Experts of a small language model.
Experts: 32 experts in each of 8 layers, 192 GeGLU neurons an expert, a softmax router.
Training: 445M tokens, 6797 steps.
Below are experts of layer 2 (counted from 0) of a mixture-of-experts language model. Rows are named router (the router's row for the expert), down (a neuron's output weights, with its number) and show model dimensions 0-191. Each number is 500 + 50 x the weight over its row's rms, rounded and kept within 0 to 999. Numbers have three digits each.
After each expert's rows: "raises" lists some tokens whose logits its average output raises strongly, later layers aside. This comes from a sample of Wikipedia text that the model never trained on.

# expert 24
router:471522486525451478533520583545519599561450544479493523506495447477564487478574393537457452490506517562526501552450480491519531555447533555512515541447497622570502462456477552410579528427492585497484567511502525479483579557507499527561458400472570431462447485479533372405553466453478524498527521567485476450483539544507480647492555529495399466501482479431553563398457462483495516430540459508520493475514434480530522484450476534488492546496457503480448558478418529476523525465561552377539547466541458477491481506490452473527558450433507415502502558618480534624416623514363419511
down1:413489561432451498614456581521520547493491467536487459482515476449476484496472501505542517442521488527474516503502433454521461467482498482435492461491459454499561448399524502525517483512417458508525385579624500562514614516461401536445520541560494606512553668572570519554431467517499558426485422612499483552494424539511470564553476475552567479512496471487458521612482497495533644569552468501544466515550463513416566473464481483421532455532451490470468570501497520489510428497543426424485507526550468482437499493471452542484462506436515433636531569543455512489484479562462382452
raises: ".", "e", "ar", "po"

# expert 7
router:519486404575439563467439562496543461477526534544341511424501498546498443521460502464489446610620600514449436463503490403498458544563558450480449539441495544487527459479549461537543482442499503434428559545473450431426550554471464539499498486515431429481423518482587485494531460486466543479514565427442477516472435504512466517567529551543496499574404504479500470584464442514471452389450486586465514585436460513453510484526479573501526411458547540513451420477554574542606510525513532475596425511581521516507545557490480536453532419466505389554483581452479534528440574568477481482
down1:513545490486594608535482538571608588445444527453450502519529557417558534604546562474458491525553479481466491545497524502554531490539481500503503487528515506477536529473488494503516386433587441619508487532532434473511484484484401453572520406539536580460583440427499502403435576438511511503451531522467456465479506518490509495487528501475548551405454512452484540474514515389537503391512442542476540536503541532519481483490517540414468507511444442573411514480452473607409544528509511445532568396480516419541586581541537560513450580487486508495422486402523360567451494467537430499
raises: ",", " and", " (", ";", ".", " as"

# expert 19
router:599476542466551608404468437489456470496500587565527541393586440585491454547543484503387545559520470436451490517539476465437547532484438489573491511570449544552528430454417491457482492518471465569465532540464531535537536503446444406488485540468518495466581554449471482390497504547545556546503466499558449417470588516553539420526518504455454538419565473410521507510405426461448541480573555450507526545568487516518464530539409599519455473544547611558560603475549469551481502485446553493502432480542434492494493513503431575496536485433525524472508499416449500463495420541529401578
down1:428491523460625606509574531478472450645498510469567470449567512459472502535553555461577477499545491531468463506437538459561503508544508501502411502447401597478506496487510567547543423462473549568424527401479544472474459518468483577439545509440548512441504498503517515559557462445451525515356505531478519514483479488568484497509550440475506521411438542533457519543491532529485443520436421421543538583515515488559519505524458561441544579438488494561419511509490563376518598428466460495464467579510525486498557375588495463515498442525447454400607543578555448490456510451489467546
raises: "si", "ma", "s"

# expert 10
router:589576434515444466463574498550549405528524581511434427506581521457500570420513540477553603529491552462579421473494582497428422472599514481548514541478437509489502506517577471478411487487421595499520541524447562463456550479542470473415484556583403460451549475412587504412562482478516534542561453477461522579495508496534477500583483492569483439574429493560523554487378470479525493469493470514448468547536468493517535545485464479529493545457542515506481393526515526434493556538520436556525503552536561442528534496393486432491557520507352555525557492515522579401561491471525435555
down1:540482439438431468502580448500486428533560513559490419497461549527462408420458505448461483521512568461519479647570485492524521476569454441437413463445507504461515568511429490424439389528481563558475579494427633425447458561529470462512544432483552538534515427479522514537457549565524560517526435443459523502509473464559513536399481551550439428517447530507496526469526437495451514492491446531513519641502505524510500502554482510395522541528580528551506444437430530607472522595483541608426530550580481573467517486509466463492558521532487555529550466410456514542486459463595467566
raises: ".", "y", ",", "s"

# expert 25
router:448413448499560486526551426457584484536561444486571529519499498506530442543531460446424501573511498515530469585515557552497518580528565496512573489539521506523574513561504499460558482454514507484442430503454411460406553514563403442448477567479506434466496496396455540452465506516462527487507464480489509573460533478529447484483468546338474463596479446432553455476509547497473570510500488522439514532495595462490382432463526545591418551443562508503674498438531504443542382507543509480457452474484425516464512595462520463610422507489514442575442460496437516517490608523468504493
down1:518425456506493530491432574521462490488504524405458484610537492401519548520514540480505443542534531478480491573496435478484530487571458502474589403490592494479479501435415470582592508520490447488541579482460552366481610534465468509463461432474512523563429535431483515554492482530465541495456512437501493471527525509376518444376601390485446445534491448548488612441504587559432458528529486384529465548517549515627447495570475518492531463478405514505530528438515545497439495483567428582568539545479493514489526503444471500475564496554471481572591479495572442492536532485512594512
raises: ".", ",", "y", "x", " of"

# expert 4
router:501468486452515506396427543472464579430520491438560523476604489446578519499481549425581448524504441467495478562446473501492505521505580420476497489552481474540475493531488591483538513487462509520490549505464545452468582469531467467482403462447580515440461516577475591422519555488460442413456462546474499490506554451615494535499491433512500596515514600576515494522463486515600480423524458469550490500556547453541401571464481442557420455439631422502464491548492444451509532447497563479464512496527454393441487582513466499550439561610600530465559566392460518504542435597518441499
down2:456454465554552356430502567575550584469443406433490561570549576465470545528489454567571492488486493477492482520437497474552529523480514438523468537460465502533438485555505490504452459529527462481591535457519564567561599584531493500440484474545480545492528510615540453461507440567476491506531569429573435485541523537489481539503530474436477508482455475534529502453586436548524513456421425602507582444555484414474511473399501494508580479571408462395489515460530506461619453497525511423513453476604485399464450458520521429503570601415469503552460570474460471475505557448578447510
raises: ",", " and", " (", "'", "/", " in"

# expert 12
router:542490541548473621510553397461516512437551519616480410565488530510550562466506397450493465499506514548514460460459563533529565445501444512492438448421452539396528571529492474456543575571429522527477481591469442467566527565442476521406542517459429359496492475452600529437484465504507519506494469496501512580511430455530525556483570497519418375510464478480561547542467520462565465491500506491484463497419442465456543443467533477437548557563494554476522444471617480521513537470540547536521453557418476542453481593534423541549544401593429501506437508494395463542541541514428481509
down13:442517526534570573522530460483464486484552577468384557470567414437523465502488487495550471489464589478504476436512473563478446526470534456509480434502456469546526474405556463433459511504419450478484528450481485524535459501533534498531519430450537516496484494463460427595548394582529578452551545559473460540473520465480442623487439456420519517505410523531461504499565598500482530522554485573574489552528460515506488563570616499444395477485545600585411523462560466614428420506416528524431574598512483458545455555403413512473496535523474477530459576572505525515521478540441571438
raises: ".", ",", " (", " of", " to", " and"

# expert 1
router:561553440461494494523469510570520393510542524465487482560467645458530524555468479589422511489501536441443488437500406501465502439551517540557563480468519498631421546474539507471513460474502618532634452503467549540482455423456511573511463500408596474515441474516392554529481447488551501509403542447477526430507532634527418373553520523457546520535524421506517476434605421545445492502415464541528451499551475553498460480546473561519419506549510438497479494538540412570552485581503476521501477491412500525580551501496504499492530542555482506484506533600529498483542525448441511417
down2:447558458474636506460525582463532566501500440560499479421546531380540566547520506515416482499569485504429489476442522596494404549573509459474408556558393548526544379528429562428537449498456555481594527511430489553473441510577532464560473458550518426513454572520514601427446533484517531531527477418423460505501528410451542497474539568462443531546465521530508534433496463475550552538522455527503503493495541456565541410453501486504536538506507505521562478630528586544453492499565572464580522503370450445493502442467469560436489536508509457507505506457552429531454491425448469456
raises: "=", "-", ".", "\"", "St", "|"

# expert 6
router:541526537420394492509424418529498495458489475434495598569533486464552578455401505446572580372561514507508512445466545517473486471474413574473484559504563482478502518545469511488444492500532530473508462507501412388441396520440560490503532528543483520565505494493480557524532537422594514487535426481529636477519552473515477436493514377551633430502461516457518431475528507543535614488553507565506578493490563490550518560574463563530428488431496597422475430544432468526415526480508499511557521524516553476519527442487543609489568432504568548497455470426554462537564460523540525493
down2:510512537480477470504461502564503461522517589461513533525527429385466512476490462559531523593611514491497570477395484544508489569527479498573447433423507572464416498433568456534490548544507525516527425503542498488462442454422466542523487483495489574500575476520481537595484600590503407448582492501564442571493486475548498499462487447549540550468581516599469573468528523380492501361409513487429481483524465534605493486491496562450546511495518404512568423488498473457430554565442447467540628532531448528462377461509445484545502571469570550456496447556439414462485471528519512480
raises: ",", " and", ".", " of", "s", ";"

# expert 21
router:517494564525530506464587501510515490440494460550591553574430534520567564527504476458464453542587445473478512426468525496490463491530547523562492436526528495428552458591416474543604479504532442556486545499463552573456450427509503424555472459572478586547427515620440538577560505456450557492489557579446567509501497449522435510490428420511500532487626454573449520495420464419521502508492635490468504474545413436526511471527427547457525520563426487491456402447572410455449573489448562500407477509545573438484437511437549448493468535524458486428527517588504486474491477428543434547
down3:549586516514496483486392572565495503538580497455536561523527635599457524426455401467528440541429486541542457463466473551536477577449551455434509496546570534483501492414532498569525475533512479514540538485533588521489472598457514428557492535468462500463600520549542535449396486403483502446541520514502530518429502440517434516528489464447461514525416535645535504605549486496442441497464478525464438473527477574413464473413527518457395483515421480540490497386439525467445416467560524453487455494554538454481515479528588493510554571503404527487504507495617452515495427506513560588
raises: "cap", "wh", "spec"

# expert 29
router:509501380513444374568434572473523416574546560468454482450496474453489390524522539508499597498552491552488558518569531508518464452392513521468518515552595445399518421501439448605458491567469464477529481523509597508516509508494450522503530485570507590521563471541535489530440514504464478519583520485454556420463592434554563450556529551416413523430514507470412489491462535429634486554562446506542491494541419450467528574400478482517518459492552510477491483433476532501555461474479450618565428531559511478548489451590524519502473552515562550484419536462593470542464546496542535502
down2:483403590581570522462541541410472399497507529518417562545470498503444499391416463531482504571653545492449529500537532488417499437550480554533471501480521474494483479437562559510493462565470539484475462481416557431464541420544462523478474509610423506522518483521511388512424624516463504456434495457505482502597481474543520346495495501537549506484582512558530496497444423502493464525622428511451580530501522487489473487496532495475482535572574465490495379505440529513479513544397550514441548436514622565571501511489547551507494454517484511441488520469396529581512519509498506559
raises: ",", "'", ".", "ia", "-", " and"

# expert 9
router:516585491482495418542422481559484525565535391510494426472437477513469405458504416507541395552447508523459505491590544471491466438511516436484531557569495490501539503522482478504563484428541434499454480478506568491543507501512571587506483479518512486557503537483521375599498452484574474428548521433473526586501507585376469440511380447503513403495442430463557471539479493449454559513547537525539564531455484438485553496410504526594562517492416548475446590510461575463516434516581509553475510601586574504443477575492610488372442557485474547524489500512524510482590536468492553543
down2:617449603525506426566535499489457459486552539614519488488614498440543444496495510462476480548528572524530482550518524549432556516494480543506537488479416517438539529477447495523478492485355543540533519511396449420538506475526494564518526467535340462475459455493417561504461607480562479492514470587483547526395420467478528540457484523493462548441570543487505484407435572507447493454451473504454459523461595557467448470490527471519419521553520460663546475468574477479471552461481450475598488496497479524409537493493465427523463562580455409570508481570537497502518518534513457597
raises: "m", "o", "i", "e", "a"

# expert 26
router:446630587471520517437543453502484475514519489451492499525417477577506467562488479588472562422528587467494549498558469514557504560493570550553420431380456506514433506470565497499486543515500437458434483489639493499618450483451519517493535495456536468411482552465457364494484500487581485436534571553518449462477399549425480544485433533552501569530566487538444453559532582514467440437504452527442569589510485508466566477497504544408536484517527493559486448451429506564541515420474554508507477532475515592483558430465556557633419519537495514502577522473524462423429458501442537494
down2:467472471458583573520471525493548454472630513534452465436526466468444540500433511540448551532522486513540405529494541532542464465558522484534476581589532459402535523485481595522502544448515439455441648531467476491474510371495450576473542596440437637454490473514486496499459400511529479544528518616582473517568521522558536501387421488476473472431439502468556436595445507428596557506443554472467535481443440507577431435468502588551461525458472554483519452534469466412482461461524475554450456544422546569497506573532516590507512489489527486534465466518474488504569508440532480436
raises: "f", "p", "po", ","

# expert 23
router:515506505498536513471402508476508454546442544471505494488448417545502563493573560462543480448452503446449476571486541637529533469500547510501436453458536387461482456535488552566470393519511484453457498519564455465429393419476451520497517445502461508422530551615476593466452546570536539462521547516509495394462564410561595523523555486579545597520487477468508584412519489539503469508545435561438600494469499575520548541417576532586527588548522493453483469562390382479559563510468473424467472496525574443423550541511488485474419470517555535526479452449481506500482530414502502509
down2:505554539574472486565561557503527532619493476504524493499488519636364463421448432588442514447496466437506453500501548548478376523368523520502578576487461509524492513473463441506439471458584526501464408511510480501529492499531506447498481460498527554528493489488496490431561604493526547463575461524464468528577538403476451490510495435539578436496432520569456541540516506496399559550508439539492526403546587488507554445544531535474442497521506472458529510424491570577510505450462508522507422432479598469518399640487476500515546431421461579498469577459464502515429504529456545606
raises: ",", " (", " and", ".", ";", "n"

# expert 20
router:539552581421488418516456455430460547489541460514502529408490504438551569577467562522433546544557423544452432520562438511447490493519538549468408427461630575468538517489459523492379536511465645438547513489543459430434449511558590547534413531572490471549455541490478525604578534441488544532513445446443531577497420383473535567464488577438543490516521485503441442481388454580453475454493513467484575494560556554438478579584550518485468455492523551554516499479494583478475552544547515510485585439542505477518497531447494457523567480508542482505496485550556559489459442500440502456
down3:416531519467435433442515534593421515517411463485483486405522577472546515467464476580510476458518435431451505515510561488516503481516507510437362571575515504558600456544526483498486487526560494465474504513397579576511439537542522444470460501432431439451544495506486504483538486479556385409612586558585511514490518541470535412466565514518481440561478478496505583500555553508534400520409476540404516486539494473382533535607444460470617462551560552562499478516542474493539505491547466443488468486436488629473576523430480475511546576561533528499414518529517510457562493505429515488
raises: ",", " and", ".", "'", "-", "s"

# expert 13
router:476449464536519477423608544515510577409445470500489485526538491558462554458502500489496477468536507548503501533468491437442418439501424468475422542439527534484485576464374522563517473554486546505479530538519487655511556467546467517532541592494492545503530483525635519555519598519443466492335502456522479473506452510539400504543520558445468416577618513482545557538523544545451459435471496494478446495447528434481606426511493393503530468533528454451543485455514478471563493549549493549561516498423526384581369486573472441495504426508464434418489511448551489560473482494492499541
down3:454465517508579492505553504479589508575469480519501552526463497475495541461525476568515424483598439511532537511530495588491486408535533447509514490414492568469502419571542597447409455509452505599417429540537542489537492556485457457555510557513396465552521552546473491602494528495501493591402544482442465531502470499408495443591571628434469461431513534504443482462485498461454501510517591555476476495448453515518477442551528462525514517523615476462479430434594529520528457470516387429508533437487448534597463551522423469563392514554449423545489522481536401451549508508418558572
raises: " However", " Although", " According", " Later"